From a checkpoint of a small mixture-of-experts model trained on Wikipedia: width 128, 32 empty slots to pick.
Below are experts of layer 5 (counted from 0) of a mixture-of-experts language model. Rows are named router (the router's row for the expert), gate (a neuron's input weights, with its number), up (a neuron's input weights, with its number), down (a neuron's output weights, with its number) and show model dimensions 0-63. Each number is 128 + 24 x the weight over its row's rms, rounded and kept within 0 to 255. Numbers have three digits each.
After each expert's rows: a language model's description of what the expert responds to. This comes from a sample of Wikipedia text that the model never trained on.

# expert 60
router:168173147128121083130118149133197116153137111145114143165145141107142140154102101120121128091092118147134055116114158140137127184124101142135107136183111140123149064117134155137117130078133146
gate0:129158091175103151170131124151105116134132098143126160122112113143142075119125109134105109083150155118113089118165106146151123142087132146139091133132105079136151146150172098141096138123122111
up0:195131139136163120109113069136173119135128108126100129135127086103171158166098088105120095096116108124080138088142155136115134130104139116108129107161111090172139129159124124132092117123172142
down0:145104100160137167139121101160135125114182133102125112180156157125119126110147149152109087096134131125159101113150147130126102102114092145142110109101100165145114145093142113136118115112115125
gate1:150142094099142112134077142086100119120119143138074160094142138088150116122138075141131107145108119137150143134141152134096116132130124139130160125092136101183106078113138148132099156136146096
up1:154140114154122144134134136104146142154116122132104110149182134188119148089140092103102144092128170121093148160124153089149156143130165123136126106152134105161134107140114124092145107126128151
down1:125099107134143130141148165136128144130171144109165117137151131129139117103151154116167155091156108112157152116095130157084137120132111136091135176124098087142157103132159122130107162149099150
gate2:129125145131121154076129102089144127110138139114129115151105130121121181129134140119102128155059151143100115160128132180159128144148132127126091132122139163137136147110103113154100124112165109
up2:112120147112154102115089125146110129131113131118106113114136121149116155096160162144142105080137100121077147092141158132131142111132124137125133077135160111107147148094139169094091111153080104
down2:116123084129111141095104084125117159171149130149144131167101175112110164165138117152128160119155116099152103106089110173119110098098150135117112159110128151160131154080158108156101103143130075
gate3:145140115114141079130162128128152131156147145163119142163117119149119126129148142121116122120190117148123108141128131112104172150138124154090098132170154112137110122093106174116180199126164117
up3:103148145144161109114137123110141144101151100135132136141115158108155174136115165140134131135098088137148099130108106086088102139101110123145135155173123127129136101180158150184100121104136120
down3:119151131150149087146135117128136166122107169119129113120115105186159118145154128160136106143132089110153145164111132100112125147137170121158104118120134166123123102126137155107092137130162138
gate4:108149154127111151121127152152156048180157105154114146105173124103147197159149100147108127119115136144147115117137100133133109142069145102129147147147132140120145113127077127121109100095152131
up4:102154121149125107130108164157114107145099119166138094125106124113113116135147116112153117112134126135138172126165108128143119080112178122155092173134107085138168117166087117098139154127142150
down4:109074080124099165122140120133133128145124134130155170145127125103148134127124097132087143107124151178084110160144166100149112116147109131128130153149120134107133098104125177088070130141162121
What it handles: Word-internal syllables in Romance and Slavic names and Latinate words, such as Gi-ov-anni, Jer-us-alem, con-ver-gence, and year ranges like –199.

# expert 17
router:141147152110140107141157114101142096160103139102101108136146128110149100143107107158095137099085149108109103099137109104128110144151117138112114153146162146103168105156148145156128170092146148
gate2:140157164137113132104147077146110152145142131125137112122176146129145117159136110118149109121169127128121138148133156138133184121094092090095111122108086140105142125129142079104131096139122109
up2:129111103131177144088129135110119131145083089111138113151130138134097149118094096125120140080134094131106143135120145127191124111163128149148154104158098170120100122096118137137089124135062137
down2:126128112136117151131115138108171180161153112108109162112142130058126155141093065107143080127110105134149133145147085097123126058156148140133104148133077113144140116110133114110097116121132117
gate3:113079120136123157136109140131117091141113136157081096094160082098163192124127123149108128123138099143108091135157120125147092140121138119183154122159149147134145117102136128137110113097142143
up3:132082127092157137131109109083168113140127120139162185098106121135097122163117142130129109153084138123142097113110137149117120154117142112147107151104149150131139132112053099139119192109130172
down3:128168133140151087141124134105143117156150093128158123154146141098122135096130103122154146152085128126128114171178155136121101107123100168135177110140104117110129138108146127128069133115121126
gate4:138083121156106092146114141133143129129079104079149128140110158129119147139129074081101128104152128139116134144147117114153135122147132106164169126117136157095131117166099099102125155128100138
up4:149157144163145160146128158132137121148136099092110076116120143135143136141147091131122132118130135049116166163129151183138143094132127113174149132158136107138083118149105088121137151082093154
down4:168114139153146124109108142112128104124134135095092158129122137117137133127154132130132141144139146101153111153103148118123137066151118092121127125165087163135136120128132126145092152136153091
gate5:117191188111120124143118144168148141119101144094119134122106129116182122130102155138122119132116147126142148153143124140183142120160111106111118097111147145130134140133127138120145089086157141
up5:119119108123171098137109129142117115155102071127138128178096134160113109109142091111145112099117146131097136113090083125111117162155125121129106142164160131104129100076132176104169137172122151
down5:158126153119128123097060134157114139091147121109124118119117115158145164126138084124108131115149109097145118143112151094100116127126164157121113139134142166137138179147142132090124118126117150
gate6:119115109142110112140105115125145126124134120132125139106121149139151111152111133137110139115151153106141140121155104118147087115109104151108118129140132158123178158116136056149178137165149159
up6:074098131141119134134148105131148107129116084142118137093104160141135103136121112096140139147119128153102148112119157124120152147140093132115180183119107183118148134116134094171125117116094147
down6:150100150095097118143132152133125124136104111151120190061125161131108115129103119160137147118162158120152121159133138072122118120144119103130131130121102112130134155159064110143136076135104097
What it handles: The word such before as, plus infobox field words and census phrasing, such as Senior career*, Website:, someone living alone, Swedish.

# expert 33
router:144147148106146101153160101094154093169097137112105091140145138113153085140103099157106136096091145117097116111135112116121114150157119142108103157150158153098149098166141162155126155101146163
gate2:132138157100149150099148123160141136113120178118134132129185142158119116160076137115122113136124140109123130098122117071127126119108123120121115116124173174136117121116135147136152070172123139
up2:132131129137138181109144168155103114135161124133107108143118124158124092192107133126102148158102118109118113121135145179147157136120116107141158118097122140159133139109126161132140118112069114
down2:137095159119121138141128131115120168098113138120156146138116151095134103108120116192095128137133132152106112127128137088145112121141116136126108134102130166134124142120081126080157139141117171
gate3:071140163135082141147181149117126148107153109154165096107111110142111138172153124133156143130140141185113129127128102128101163133164134137128134132143162137114133140119151148160121175109126121
up3:153125129177100119160125130144101141144095121115125134121139118114125125098210076100109128108137108138118110125122108111133104182163127144126077107134118104159160107155141114116126172125177123
down3:172152146162121089117154132131158101182128093133135130133129130123110156132187137114146143093148163142143176131153137092130139137119126133105101107136164158092115172153110137066105146127142129
gate4:077124132102125151149136130128084148121150128170095163152165099094117124138174138133130140138173145115157109174100129089124124106161129119144147110145110083102115145142160093129121120115108145
up4:171125084131115108168114171116126142137087127088138119148148129142145132179130166143148102143084109125130141130111142125100068128150142152141120135090133116136131148136119148153132132170122112
down4:106151158111107127114113147122127123172064110108109150090086101124149097137099126136162107126111127101117115123082109109108150152121109077103122147128144119148116089146170159129146112101169055
gate5:170115099138147121188116139143101129145097181127081117121105089110133157151153097145069095155134126127116136145100123107144100116145114077111114103179117089097169099138092117128123097153150142
up5:124098098121123119134094150182140131146147157138110143130133123131149139147126147154186138170163132127147111150094132104157117099098090137144153088106108143127097127126132100080127098153120126
down5:081099149111117130138090131155135118083142117123121131117142103112173148118108122131120084156115136137150125173099131110088140156153104135117173191092127135149097111104121133135095109126127089
gate6:117163161103122101154131091117112132123135134164107110129139100135117132122120104140126148171124136131107134153121120148144135185176111149104155130106197125172136134166116113113150124154166074
up6:133164127143150142084080132170147150099177145122107119097153135127140147139097098119128131101130119126142124118110114143146168151144187123095126114143120123137112125153117182101147177088109102
down6:111115138107126144103149096124152141158132086101141137132117113077137112143142133152122126108145142122133124102115123143156057105100123131136137138093136150081139167071096109141115143106135105
What it handles: Tokens in infobox and taxobox fields such as Scientific classification, Class:, Length:, plus scattered word pieces like shipwrecks:, flight:, val(anche).

# expert 38
router:116152149119108140120133120125166129148118142103097124137129093121157111136138087141082142127141142120097100138147134125132107106125111175110107150136173186115168117106115146115081135111134143
gate0:108165135139132111109113120125117125106148162122118103112139150127098089131107126101156116117124117088087143103100143132104177139124165139109111091119158102111101148149115118145125117148174093
up0:113138107135138122123134160106152102092128123121136122110107188130100138132114168131137148117084177139123108133156153130090118174091066149127128127156091115088079110131127156135146089116137169
down0:105150150122119111142113086124136074129115108132102116164126130099158105178130139131097112134101128161151125135120108108141122154130189126104126145122089132065162162090151109139158137115108133
gate1:100101154132160165108077114120098122154162130116116173143118163127129137079137131114127089083090119153097131133116149157152188157110128134119094146114108123119147111124146129138102124140151144
up1:132107127147173087167160125075145174133145106104148140092143119157161114131146141169110158143158096125114103139101130115132100165139093168091125129145124104116097149155132184136149137090094121
down1:088172116114101102104152101112157122115132107125114094117115121170166129186152144147127101129153146082119131120135148111098113143157169100120167116128136107125133108144143152103157151112118123
gate2:137156123119124136138119088131150107118128189172132192102119121084129165149160133098153136122136098127104117138105097103148140146115137135114104109156139146109169122126172130171123130116138140
up2:157149138118161099133111125117139139122155123095138119169109160155133106149113147111105136184145095111108107125139140105136124122128184100170106108128135130114111118146105123059086135171154126
down2:117130102134085090145137117105146095098111142110133136117150158075160166149143176119137158101109135144066093153149123167134134122118122126153115148158105123104117139129142174133155109126128105
gate3:108144139128144071164141151146119140137135194094119126107134114114172168122145110119125112110129139122134161150088120092091153132137164137151122170121143143112124137166147156173166173127132114
up3:108140125147143119097155126103093144131137148139142175091165113074119127144124132130141145128132132081094197169139130112133118141116111132149094149178134151113112187103125138117077142119148149
down3:179107124129157117137143109125172154145133161150089173121180138117164159097129122090135107114150125131090106133106106135129126157072146084140146136186134104119132095120105135188096124146144120
gate4:099160105136107166138154144172114168176110150130141134141165128134151122139159094113110130125163149145123149121076130114130150107099132154115132122106139114121086151109146144157128146135139137
up4:114111134150127158112142120118128137159131102136136101153159115131138085135139127136129126134118151116126130163111111124158177131134141131121142155158174142155060128104094158144148125125162088
down4:124138155152122137076110127132114128140092184151143113082139118154165144135150088115116167138100167127104084163139117163129123144133122147110120142116114072134128107111117148115099120159109152
What it handles: Vowel-led syllables inside names and foreign words after a capital letter, such as L-oc-ally, C-oc-a, Mor, Nic.

# expert 25
router:129153105134126153157118135117141112121103143103146109086123108097116106154107079161119120138107146088123123127137120141138079194172160137103124145150111102126152055158142176137156149117147137
gate0:149141150151140149161167150120133133121113135104105139118156141142082125103121187136104137086122184132065161092102187109123129103147138119150160098121127121115177115141109071165119115155107162
up0:128110074078102158162148112148160126062132135133102137146112185154113114123163125124164078123092087116150146121147103105150128141126118107061136160120127126127097108137119148141140098120126130
down0:137114114134090130105136096171097099113134124118142096133129105059145125162082153163172134134118128118134128137169101130186123088136136132082110123146119128168116121099109162117157112149129112
gate1:110127105120165142138123095155134126131112141066156117069073106147145142111117132148105091096119167144161117110122125114163143129127175130162138109137096106127095095142118123105103139133120129
up1:078097114114143118142139149123082142103093085155117145113113112135118112134143149098137116106078110135121072145128104110136114095115087178118165095089110121155124158122107140102063123102163130
down1:145124089090132067135154162149128136118107102136159133108113140051124137166105099113121148108098128143105087155121180142176104154139106134121140159168108140145114116149160134116174134126160095
gate2:136133128164115126133145140150124114121121125126144084113098116100148136154114092151144110155089111147146116166115123128167140131186135131132112122194130145112175142116132110130166112126124100
up2:120144151140119138145180130138088056118126134114150156076156109113127111144113149144149100175146121128120179118187144110140149132109113148123147130150121129099141107129122123166195099115107134
down2:126120143164130098111112122116172121172130125127119118097091146148133121130136101175126083150155128117139109153180136140100135123138096151099148119148063139085119124096090158131119097143111145
gate3:145155148136101094165111171159090117127105129115106085139109106142095103134112136110162101122133143123099116120182166119137079156116091125144113171098138131129130148113123111148137122116097129
up3:111134112147180175124130142121138095163123162150154139140098169143104176158153120162161182143122105121161163103123161129131123152102160132117106121120152145112173114107129117087125100139107143
down3:160133141084137129122168144123135169110122129151163103124115131149172136170109086128113109169083153160148112145144136145126110154107083200154119160150102128109109163139125153113116108144110155
gate4:083129133131122154103093102095134146084140138119151168103141126156142129148150132155112115179133139108123134149115121126133121173159134155066120102088112177111120083157168119158139154101078121
up4:094120134125147137126145123140133137143106151146164111140117119165106119151183150098142185130101130149117098174115112090118112152122125132158130096095135125148154120097136133142127144117149094
down4:137102119138150101097127175160114124119077121119144131162120077139151091140107097147152177148104154145110094147135115106124105148090144128168087135169122118076103155124096149152153138115136130
What it handles: Inner stem pieces of longer Latinate or technical words before suffixes, such as serv, pol, organ, "unm-ov-ing", "cytop-l-asmic".

# expert 49
router:134136103080115126152144129114145094148132115102098131093102141108141118109143110108126138105121136137061123115173098134170109128117111112133107138129191118143199125137115125169149150114153131
gate2:154135101155145156137148117124145158141138114158145139086124144156119098136085165129134137147135076059080123108102147098199116154108148095103115136127115129113150125087116091141133146174150102
up2:165155129119140121128136109132160141131163126133142153127108166109154135137122124117134138125140131117116144114094098156156144126154149139126144150126094135151130140160151102133158054162116101
down2:077105131113118150165114151140120145154166083107120089140107162146125128106091122149113138129138175179154093139150118107098099128116120154116110149119137148160167146107132128132115087099102145
gate3:118122169167133154115122095150161115117156120141136092095121145130125130142149142144142113109104104153125134130161143140146170136154113118095139136134118149135161110122115114115142164104083129
up3:175128166162170150155128107149164130117177083163161120099117127139140142149097106099118096119115132141122101156096176138107141116192077123101118134110147086138166124098104153113100121108123120
down3:115150143109116091095133129158143141135149100112133139139120159114131163158150152096172114157173073141110162130139089110164085161099114116113148128142146136145094175088127161146125121129117094
gate4:128122120145123142150152119162089136170066148114103139109140143105122122123154119164146109116114137072155115125131138086107135110150089099111125072082127107137128146145168106149132137165151092
up4:104122120114113129095125146113154127158083094130140131122123120136157140143124113133105117114141088145121113155113106104124118134094118109108195126127107130076148111106136090141120127194136137
down4:129150144164105136112109101134126106104146133125111110104128136127121111116107180127177122106157085116104175166159158115138175073132127100148125105110113122115098150099112081167138162137111082
gate5:111132167118118108141128138100134111146133074136161108101134087121137133108117158153143114125157163120081141088113165121114135130140148116179097159156126116131126122100162191120165131171138125
up5:127105135154112182088185103118150141146146155150115094159111149099088172140166114136129170147110129106101111152159163108108144144146136156145151121082146117117146134101127109140120141086119104
down5:151148144181126097120079120125110153143127159117117111149132114137186107100106133091129128150144093130084125164166131108147117151132112168134140149133110134105162121169115129147118128116158110
gate6:126147154173157179138129112096188127181155107135106164123112106147144145166116146116118122124127130104117131091139140132111190145138144164132136112125086139163126125092113082101107080106130127
up6:146122136162116119126108100104146124138117104185132145125127136110108126152069152097101145134115131163119107104110140153151146127160111139139116119101094102173110146139074083115145116124119118
down6:131175084169065140160132094165119130148116154120104113101139131125123162144124111132101120137109109106152118109100125136151123120135149132116138140089143124124108108154104171128185133100135122
What it handles: Second line break after a title line "= Name =" or heading, or a paragraph break before new text, plus opening quotes.

# expert 36
router:191147120111124126188138118141161112135117124128116141121133098096165128112096129107127169128123097150127123122123146125146080198140117158073105132158153096126131111139179158142139148130167146
gate0:123150147123162135125162140132148130149151136150113179116127101097148158162098152140127110120086128148123130125105124093138149116089133130088165160094108136130148122118162119136173106174103124
up0:162119135131118125120129127175122099117155177137152145141142132151097086141169130109113146132131152143207113132122137082117167134148162141157083105126098155145130143160139122116160091120100116
down0:161123112133109133143120144126116107124147090112083120134104133121072122101142125103129159111118158117119132150144132100114126115185101090129162121146113129139145108126127173125119134067153117
gate1:118067114102091178154115128130122112102120122134121152129115115128111082113108086122118119129138141134117136156200108102150095120153121142124138167144129136124121129099072092101148167093111106
up1:134116137108128096170111144125146120171153155105154159135165118134136148105130130123154120113124123157114121115139106104147177132112140096115152098133146172110134125149102159096143086115158142
down1:157161160117142136136108119119117142148171144122113137152124182137152139115157116108133167123147126116082119165124136106110119190155101117130118158117125131095103116102151200122160163153148140
gate2:135139103097139132117136117147133144121141146155161110127143136086098167140105127142177113130093129116158136130116144109141137122135112136142148165120116101095184120115113088117125124111093158
up2:128115113140099143137136170140154113137157131149124121152200140135123104104121116134101136156162140161142116132106134174105116128114085126096163093147099146144145172156162152130102138162158112
down2:158170149102080116103105134088103118126138109116123146144104134143147113074101106127144151168126149139159099153159142143096135159132156113149132154142107095117152142157148200150119134104117118
gate3:115136099120114134147110167136143141114166138130076154084164113180164125105137134088137109134115111118131119102122148106130152133134166105125100111118108121167155135124161148126196119124117122
up3:172159068141146131106104087159139106141127122091113153119113143145152138093140118163127147122153103115098169117078113106109111153124128106102120165152119134152120153141125153100136101134109110
down3:186155142135110137150172152099150136109108147135150110102120141134132153141141139124179098146102129138106106141100134163126198144110103158100082125145105088140110121141125117147146128145129116
gate4:145158146120117110161121103126149154142176115142130125126101160081135146170106144120156134139132078105109135091125104117122071132170119151161093120172147116106141127117149142160160110126191128
up4:119139122095144149166159145149106089070104097138130125111128123150124150160133161108099123154146166156135163125155155149147133122135102119183095140117117136107167133062152098127162153108152154
down4:126126147134163139127143106142155122180162142140142158149120110115101103087137139128164156165157107130144141157097111136121124119115131176136120119125116120115130127123087089150094101165161136
What it handles: Word-internal pieces containing i or l, such as il, ig, imin, ordin, in prel-imin-ary, gu-il-ty, Eg-id-io, plus words like modern, public.

# expert 55
router:142133160113133109116138127115120131124116114129112131121164159123167101136129124163119142097057109125142118122128153112168081116123152134122086148134158107125141119136150128129124156083128125
gate2:129101145091096111117135111087079120165132116167127125128162143143124084113095140130149135134136127119104119126085145133110171115095149149113178114157119134136104121111135109177145126164107113
up2:087124138133113124117119097155143128167151143135138115118130119086096112149093110155111119084134144164121153124116126196153141165114165111152146120125133120091086127131117152130104133124099088
down2:125132127168090098117104113114088129158127127111164112144114158103158123147096115127141076122137096152094109111141067152109131149148139120140091072136118122144135130139096109136118125146141187
gate3:132108119104165115146106115150111147137092129118130131107164138139093146136128142113125128125131138079118137139101109150133146093103092113094111074139090108117137117107103117088111142095138107
up3:167096106143112138120097110109137133152108098087144121103101085153123142132140109156105131122156155121116137120128103095115113115160122134114125145149186113142123130110111115152103096110109113
down3:126077113133135123144145134182107107150134120122152145119152113183122113117141104133120117132105121098075146148145132150138128099155147129092138098120129137117138132125156157092148095099131099
gate4:101135109169124173099149154155146118117142117172126161118126177154126102120153124166076145122128162165124119092118121159131201139141148093137121125147133124165125144101123119124107142147134115
up4:182174178098101159123166154104092132171157141116111124110143093150129131115121105127140153131094144093140128107112126120121106120128122112109147144103113120084122079120107118108134079125113148
down4:124109114111170159117115154087140106131127084129170131141182109105119108109145146129087099142123124124120092154118151143109118152071152148129160153145123143134111118121139168138120141161102159
gate5:138139106127091134155148137140154090126156135143125129103170096103135086133150149119122105088116141126136097106161098093130130141143164127138154156108126123123118120151171059130130103144136122
up5:136097150137094101120108163142091138121162120090139112131092140123109115156135124171115136115127119159114131142126143088111111103102130125088115126156102115158105115128135124155141126137108120
down5:120087135128130148131122145136121141122156083112148106126104099133114111137150154170164129122159156148133140104073114099129110090104136152063103106138155069153117126145115090144127139116089143
gate6:119079142133189150108115111185100141106104139160129149146112145076088122131112135122138124142159110138154123111097119133112142093111140141110185072153074156118143148077125149142128149119092113
up6:123121109128142129140116130147121121123135141104102107155067065162132183149137129085127125171180182112120164132125119124107163164149091138108156105136109134098103132152144114154143083146124136
down6:138175107151106118155118098090141123167100140112128111162128132104113135111129146121115122112151175116089091116134099138129139170165073165118134144166127179107136119161114138144112140144177158
What it handles: Sentence-final periods fused to word endings, such as ation., es., ing., and the first line break after article titles.

# expert 58
router:178226158103156114120167138120140126164121101138089123122160105096141140115108126148146120123113112123140108098147117141131118166133118124137152147139160155140172118140130178162120145099136138
gate0:089126106138121136090152166170072142156134137149125124087117094098109148129098151138149127124133162102132111118121106137121079106158137151134115099156131167115141156160144159180065152137102096
up0:123118110134142134147139088079138138136115148126121124075150144115095112094154092136078139116157130133178144130143146172075168114157126124138130156109154144110143094114107113108162123120129117
down0:101110142171115158091131142149123121136116068108151157110116094160103139110099146138127190135145121129117140117120146097134108125136110147172119160130178140107127160167128139168131144092098189
gate1:201153102112103115114163120136118115136115128129096147129168129117139110116140124153112146097143147123114142099124096181129128118131120102103086083078125123098133142142058139119153119106106088
up1:098127091142093136140158100115107148133134093122148107145146130137092089101100146121075147167120134142139117138116134156121134133147117137122168162123146142091111129115146117102137107127120131
down1:162135148117141127158133102112102096139162139148128163094138136079118152146106100070150113160163139087099115139135104122137115089147161179130143146165151068150135125101138137120125117119169126
gate2:196133141125108134113130201095133166141144095158161116128165167117134140171104131165123128129086163158140142122174146132100116130139107111120105105115177137164176092096121098160142142137102111
up2:120134122114133095155150138170156140168152138135114110136160113136204155142141148144096125140129131171112096108138141106165178156148108134114151116128103150156118147127119140138126113153143146
down2:144126068122130178119139146103135135098152125133117115109137142076125146102114144135120134147133161114159119176152096115161151134143118143180154098158127103104143116095098146153154108147106107
gate3:137123122075142137079151122152123124140109077112087117154097132091102145121113125154150131134141127126163135159108134123116124143121082108118136085121144164116136111135143148086122165073114154
up3:141088173147116146061073120084152114157159145135148183128165116089116130123152146153176097171142173107115137110135186131105076166116170126119131111117150135099140144141119136107154122136124120
down3:124129152137113122093117087106173099132134062136116132156151128135154138134116106146139131152120142164121124133140115128122137109122095078160123138133132098099107174119125134143157123172139135
gate4:137119160113143161124171122105099142161102087141111098085108131106102135123120093099102112136109087162119130116113088124071104152159146146089147120119141187131123113148141151139117133138139135
up4:119146117113167140119096103107134089133102162117191157114160127131138148122156148103130111118117134120133143148135116110157133086071115131149112108074126127130117106139137133123147145090095094
down4:129152117097140113138138151128156113206125115101136139142147113076140120148103113129105096143100099093091163135137158141136125148127100147129104166123112183116101154125111091145162152145097150
What it handles: Beginnings or middles of ordinary concrete nouns and verbs split into pieces, such as resources, village, compression, water, drum.

# expert 43
router:115143149143160132129166121126148138168115114122110091135110128096138123143095107160069145127096116121111103122141085110123138142156116141111135132127156130141146115134138142150079145105107132
gate0:166083113125132097130104124122116130117118155132144144152102090083111144123128101149104131115141116150100161126106151108137127111104093095118120146164124137074159087132115197121157133116125120
up0:104144101150134160128122136115153176164144080148102117121105131149154125165147116143140157143147107163112098130109106136157156110097104127131149110095132120121130110145170147141116174141129142
down0:118102152135127128114104115099137174127179152138138158161136122148157147126161088088167145141151121099149096081149094107167114087118119169102098163140187154127099092107164153117143112113137124
gate1:139091098120139100147154125114164111183133140147112107127102118116129156093110134129166155133101146077122118112155141179133116129103107111103087110091103159100172147110112170131125121083149118
up1:119095101130152157108144121142094150119142176153108167079132184112167158165105144128093156118169147111142103115100102165133148137117136110134159114166146106123098166115122120113142127085114136
down1:132103071118142122070146124128149123088158078109133086139132141140143146103148090154096140156108125107122109158135141118143133141120095151109121131142136137125114160154156129151161125118109141
gate2:141094120112126111107157119122122137131125165169102153126154135060145121165153111177115164140088144112121114135116131110105114166169106129115160111131146168170137145135134145133107125145137089
up2:078146094188129136137117111110133113130150144098103151130118160180079164109141092124130169101147142149117076154143108115163131160166126112139121123127141155181115147111125156135149152144101108
down2:124153115130114129163155110154120127143135161157140145131102082152171091139124164102150095071080125130146151098102183118135137121127138104152125163138116104119135143141130144116118092119180125
gate3:109119186105134101127148125145086129121109138186131135133112154144137143123124137092104060138078131118148102146098097110112140118119100138089121094132144088145142088141157125168145133134112095
up3:126156141108153132136110122134134123154146164089125130135106114117136113112168145088153140108134094089092151164155128136144161129136147153136126116115116153119154117132126102102165173157112124
down3:152139101106130143139100113151119142104106116109148111158132107190116131154114103138125116115149129117094100144131128087109084099129165101094151122080170108152151124071133125113125136113097132
gate4:088158124110150131127145163051127125158102142094125127157143110143140125182150079119120122155095131112106166130179163126129154145111129138156122109132144121128124109138144112142130130160106124
up4:115126118099139092141125079138138152136118117108155165099133112123142146109145088111135143146093124110126139125114160146082133134140116165146112116111102125128139077098125130123161123139185145
down4:098115097112128188154112116117125149148144099112135117122158156103155103121088129119157138076138125140157127106170107087154107111113173182160130130100083119119117157093152110145109101140131120
What it handles: Early pieces of proper names after a capital initial, such as "R-ale-igh", "W-ür-zburg", "East R-uther-ford", or vowel pieces like e, o.

# expert 14
router:132154132108142107153155123094137103158097146107107089146138133105159083135114100171105136099099141113105096105145113103131119140157114139112119159158157155113172092162147158153130169102151159
gate0:093116141116126135164122131128128123106113138170138122114131128155166168138078126111110117118115150137131134138103076148102164134120127131103096112163136115112128143144183137133103161122172134
up0:128177125128087123123138087138119115139101122114132137146113117148101145155162124130122139103126150161118065106174153116136118142095096130083115124091113109087130118090101187129141060129116120
down0:153159125098126182134127103099099105105143131103165110159079124111122148108173141149161109088111112128119179101141118142117112111164171115130102161096165188079140094164128138084147096107163161
gate1:129146100102114119092116166153118141085120143112135115147112131106140105128145120143121158073177148133124099140114114096120146121094156103112098112157159101124125151200141148132103149121156118
up1:128088116163153150135078102158145153086109089145128111169133146119099153151156089174103118093136120107126156106142141100152144134113139145133141130135127163123124146157116121144094085123123166
down1:145146133117094147114105154164122168107164167111133106124174137124128156102145149136184167125138174128141119116144124119123126134145144090127137067112115133130122159108104106122115084146084059
gate2:134144162083078115127143142122117109127113125125101112110169135097128101121108128091119112173078126170128165110132097093142141112133155171174112075143112073131108124095098137148124146144142154
up2:127110142089144116130148128110153146138135102156167127139159100116140104135153173102091133072124149135182137108163124121130116148119159120140152149135138088125129163141115074120093123141078122
down2:164091103174120147158148146170142137143129124117122104095105124125129128117145141158139160143107108073155148125126131136139147154104145125154127143170165114160107141139153118147134130132158150
gate3:136124138140109103085109137093147109157118138141155177129128103151138136164164095122139098140101136102129148078125114129142139141141135141092149143169157075147119086148184159131166173150135132
up3:110106132124135103127148169118169168139140109124143192121097117130112129100144147096159119118109146136132123105061127105164106131104138103111149150130108141149166146157160147148152115128148134
down3:062134141100118130096158111139151129145112131174105136131136162159121107157155124131112129105111135093093116103157122129155126101151142127122159146187143114158089145157155140090134109115150106
gate4:132145107184129110144138083135111138129176119123129061108142128128126110107122128140117135128118101128161095112118153091117145139118110134084118113151164177097147078157125134132155167077126124
up4:122077138083147098130123151085112115155106124140133097110169120082084123144114157128091146143143083101117109131113162149133131136117145141156133103159064116122151164096165122109111110104163127
down4:136111084169152108136124135139161123165129097126137155104155167157149124153158138129181159131155138143160144151129127135123180112114109098134064110144133127112115126112136122129138084133114122
What it handles: Odd consonant fragments inside words and hyphen compounds, such as guer-r-illa, Viet-n-amese, long-l-asting, Middles-b-rough, plus the word such.

# expert 62
router:121130204120144116151161129087127109159112150123129109183121133122182114104141122117113121130120113122106132101113140134116132159131128139102102147143132165137131085148127137140156140107160152
gate2:141133132162136158106131130165090138129130085126122140129146130098140091119099162128116092119108114117118136138116101089142094132094120122145137091151124130160146169149121165120159112193133162
up2:127122137125161095136109175101139090118139154097120143149116135139145134136103072110129123078133115119140145173084056135110102096104141123101153133107136097116128132080180131144107162117147108
down2:114097147114114126116132119113161116102107112147121138114124171115130141111186130167113112127134164148171129124143102134106113134120147101142110098111133076094093117155132158095114124148136074
gate3:143092105142111107114136133078099152167161124109127132149164127082081116122158104140157137109116108113159095111107115154137096107124116124146105123146142145119131140173087126143133093102137162
up3:140140134148144122117110120108102132133149126132102170127110166105134139128149147108133140129131114132138167077113113167157146094118127087150149073111149096157188147147109097156116137104130126
down3:113122094104157134118164114120167164156146156105123137133121071141101099121127145107136103089140106143124150120111118085113142153123102119146139129125119077104160112140094138149123121113130118
gate4:134114145137155086119137127158159113134116137126142157154100125101097160110166128133122141092112132184167131137151108126130123116143176122118118147138077128162170146171137132146147199145160136
up4:124090112104075136192134127114134129152189123148162104128140132143132113080087117104094101174150138125081101110143143112120144177133116131127136118151141132164106102112118118144111136164100121
down4:118169107128138149162134141154145108167121112150084146140090127085117144158109149135159093142113155091093049164113111140118122110141122105120137102136103115111151108168132176106106162086178113
gate5:159072166147108128159123098107103119161137125084101130120154104171108119153148114162118141142115148097120092147159115153168134104157122181113132147174139136124056095154141121145078094091145122
up5:115178124093102127152119124146123110101176148163132095181128152081116159119063118119129105103170158125147162134102111121120099134123146103154128103085161105130146185082156128153098135165081118
down5:126172134095106129115086103120103111085127149170124140165082127097152145137122080139095118127134132102089133149107167133135127150110081101151125088138115189108084136117125137105123137118133139
gate6:152134162126115128094159147110100142124161094145117139095115112122158108129112148114138131162143151106071109118129144125107156170130105111109101075134165125106148086136131115123127152136127141
up6:120122115128158076131113157156113112146151136107074112130123073117173172147111088114120122144135113149151164133124117151160135155107120144114102112113162180149145161157114123120108166156129159
down6:120145124133090136128148084122098122117103140120104124188127154137097138131153164142114084162138094131120174125157123152155123140159146123140135098056171107123128166156109121138142100139080134
What it handles: Semicolons, pipes, colons and closing parentheses separating items in infobox fields, tables and ranking lists, such as lb; and Released:.